Weights of a small mixture-of-experts language model, trained from scratch on English Wikipedia.
Size: 10 layers, vocabulary 32000, 112M parameters.
Experts: 20 experts in each of 10 layers, 112 SwiGLU neurons an expert, a sigmoid router, a shared expert of 384 neurons.
Training: a variant of Adam for the experts, 908M tokens.
Below are experts of layer 5 (counted from 0) of a mixture-of-experts language model. Rows are named router (the router's row for the expert), down (a neuron's output weights, with its number) and show model dimensions 0-79. Each number is 500 + 25 x the weight over its row's rms, rounded and kept within 0 to 999. Numbers have three digits each.
Before each expert's rows: a language model's description of what the expert responds to. This comes from a sample of Wikipedia text that the model never trained on.

# expert 6
Description: Inner and final pieces of proper names and rare words, such as Tac-itu-s, -ville, -ford, -son, -mann, -ski.
router:453532530484493508486515516502556511490504507479523500539551477528494518473496531514499491480484458456498551468488468459493502513480552479459507472514448489457494494479498494484465522536482517528511525541505519504532514453509504477496495493
down0:508529489513501503537491456484543498476481478469486487549488492537463559504476498520533497469489486494479494519491474508487500437510511526480523521549501453453550509488488455524527499496473519494485457513532529513474490499492503513484526450
down1:510529511484440512464457508484488479522440447520474477527471516486510491505467521496483532470492494493511501510493511527493500487510498522497511482443511523541503500506501528511455444468482523552473507493544519466483518512472506503544516471
down2:513512468484492554487469518531523492481505517555499508493520454482511541509530532499505500497466481513516484532487513534526455507477520495517470511503526498474477506485506499491469453482436511452463520499493494507524524543504487530506510527
down3:485494514457496495544515442482539527475516452480461509518493499531493468487484543513483537510509492549492502474467520525503546509521509494487491484516452496494471520535467523548513499463493489480507526508495467521543538500512459493487511554
down4:522474523525499493506467493516483549506529552498483539521457494484532393493492521474510486523474501515492550535473543492491486498521500502532532460528490553537480503519529529475516521510496492475504480495480472522494493506483472510509477512
down5:516507516559516508526488499525509539506507528515484558497496497478506551494529509526509465503467505485490514481494533552473495498477457518530536483447502480494495478475486495508456481489500484506484504499521532554505467519494517453535492528
down6:460482521482481466493487502513511508540478469501473469491453495548507449458513482460517501553492482488526521509514492534512469490465539482449490529520465497533523501510473541533459483531521538492536495504504494499491512483493528486458495495
down7:487533492535505480505522489505500505508470473468521435521493480547493551482517475487489485491485515464503481479499495491503504505436492526524516476516492531542525509489531451546505461481528502503496494520509498484486498508536484499499502514
down8:486526419528486516503546504463463487503455534512542540463486461476470592490548495471516518552472508484543522516526493506532507490501473495480512503515466514497518520497478433459517543498497514519488474505510489466524491519460488489524475507
down9:516465506526480488531519499494492474550519516480524485504505516467494519489474432458525562552469503506532498481483474506501507563500507462471483537541458531508487509524504509520511514473502538479485503500519537531462464497513498496464450514
down10:514501522496532545497523510481488481492494517498524530464522478474490518520477549498477517510522480503537548532501485514495533500546474525520487430543483501550516528485521519446471499495464528536498533525572498532479488543469527456473481509

# expert 17
Description: Seconds values in coordinates like 32″, LaTeX pieces like mathbf and subscripts, and astronomy terms such as JPL, MPC, Lemmon.
router:471509509514493516475480558548514496506491497474515518496565550527508524499494505514506519499479508491467531511489518447493493516522503465460534481472507473452494515473460516494518538502493541467502496524502484494516545478504478503531494450
down0:496502487507509501499491465466500516467541506485544521481505513494536462528500477467504510454515528523493455497506513501503499519535502507498494438536490464424477481490486515547516510493522505450497517485507492480475508526498533516479511512
down1:518522485528472514499451499505514495521481560500551501442512473537489444515530488469494532486479488440469521534511513468481511518515507501529470502506516524473525508483496486521547482475480502507506525508532478479534498505511511433492508501
down2:510464498468530537503497478496505480466480546527512499485464510478469514490469504493489516492497507519444513486500521502493502505485476477557501488502484486502452506480479508492473505490489502502495554496486520524524484482503504486528506561
down3:487510425526487509514496516480489483503536511490519448491508434545494514498473475493515485521499463466498518536508473480502539519492480515469514503507495496471514480551483469517521560493491499468471479478466525552505478517501563506486485506
down4:535457505519501523492484578525509529518471497515497469480488483485441547559514480513501478462505478534520470491486491510470513513486497461545528496530482531502505517493501473551479483508533527505517463492542512481535501511474519519495498512
down5:501509493479502442471502485478464462549483513457534479494499520542528488539513504517531504502513541510498478494485505453508521480518488442539480529455498479506536484513508473518489520516497459579497509488488473488509482483513503481490510528
down6:502522502549510504537510520498519497504519505492472506523469507491506507503474529533542460528515487528461520500510511515518466511546494487469488472449507486524552507523507497480552522556515539546500459468551488545482462508538509503454567497
down7:515550502504541512510494512553519501519544501459500533461517546508462472482466504476493524551532464494502496512507481511516478509464468522494511551443512502530543512522543545514490530493510524492506453548487494477516499498478490489470503497
down8:472516524529492529490487465514542534521486490486505490502513509439498424472497523508515487444460487482533484513508481464489450505505472498560514438501502511523500487490449502490496494515558547554489530461496555499515484468499435518507540509
down9:469479513460503475481539476538491502482501487480517484520496502467470461492498493468548501489522500509513536500485451511528500534540499530481554463514498472476487526494476488491517526504495528501515476497514475501536513522530542485501494475
down10:510510483493483514495506453505480476459514489518499514541477517527507503494533495513442508486467502563490545485544464484510559495460529532486516505486516483513482505486505521526529485502471498494533509479502527481466511532507510526479463545

# expert 12
Description: Periods, colons, closing parentheses and line breaks ending sentences, list items or table numbers, such as (pen.), Total:, 23.3.
router:461512546509498513515557490494535484483525499496497509490554528513536517520515519477502513455485484516489533483474507424480473505497508465480522504464481491458509477468482462485498544542518552483506501492494464496518537526489492501470517459
down0:507543506466514493461463525477484500449526505455541499496549529509481539503503476495519485569497477503439485518451501504557498511514515509520449497501512538521548500486523531543477504526504527484477477487519475536513523506508481480526532529
down1:493500470509490478514476500510503511490494497491522466518573499480487532485540493488474448449549491504439484543528496501519468483485481493520478502495513552522514523535479526504506483481478506499530508461511473527486533472504463510487518518
down2:499495482480495552492518525530477517525539497479513509481522501513452570500475513464472515422498526532521485469511440490490535472474540460486461518498480521527523521452554486502496490510512502496500531523520467497529470457504518503515474479
down3:497516489525509448543507486516502509452527482503494478494451486529501419470462519473494502533487525452525495501472470541479542517504516489507517508493519518475479552507485511530496508515534500508457524499532486491487523520508479501512457499
down4:487447514531482477464475498509510486483497525514539462513494487546505486498463478486524493491499504513524481467527545526510502510471510474482557505479519529481539497534491508491503518524465498495522509542480472505430533490508492507487475490
down5:514544483485516494501507491488534498494524480531550494501516531493480523488515469500515492493512504524539480487521537490529496520500486475486527518453523475486508496479513501484510506486480505476517514503520485518516491527465496527546484536
down6:413469492511498491516536526518465495486540512561521495520497472536511566478520527504476502462467514485534486469472485496494518486522516543529471482534500517497471482500453495473533519475513474541500469535500512525512476516452510517479520486
down7:500478511479494500513497476542497471511488458521510486477499563540503467521515515498468512485558524526458526523450455504526481509493512501497474533523520502515493490495509489438527482485495510442523510517492512469480509459473454525514480517
down8:523522504524522520521520512495486454524499496543495531500495484525525460497481494467560514512485485505503485492511527515479523526509506508505531485482514534490522512542476512533521497515492477497508482463486544504499518531500517492462499475
down9:478489512498502523475482516527500486506512538476498498489521489474479480455491464500503517467506450506497456427499472501501500484487525508483470515447458569460485533502519522510504508480463490480497517536449513496485441531491433501484509509
down10:472463500528544526541521492511504493466466505516463481501522538468505477512489440500499527570529483467523492548462538506456525481505520485470497542503516512531518469514484462525500473492464473479481538459546469501497487475454524513499497514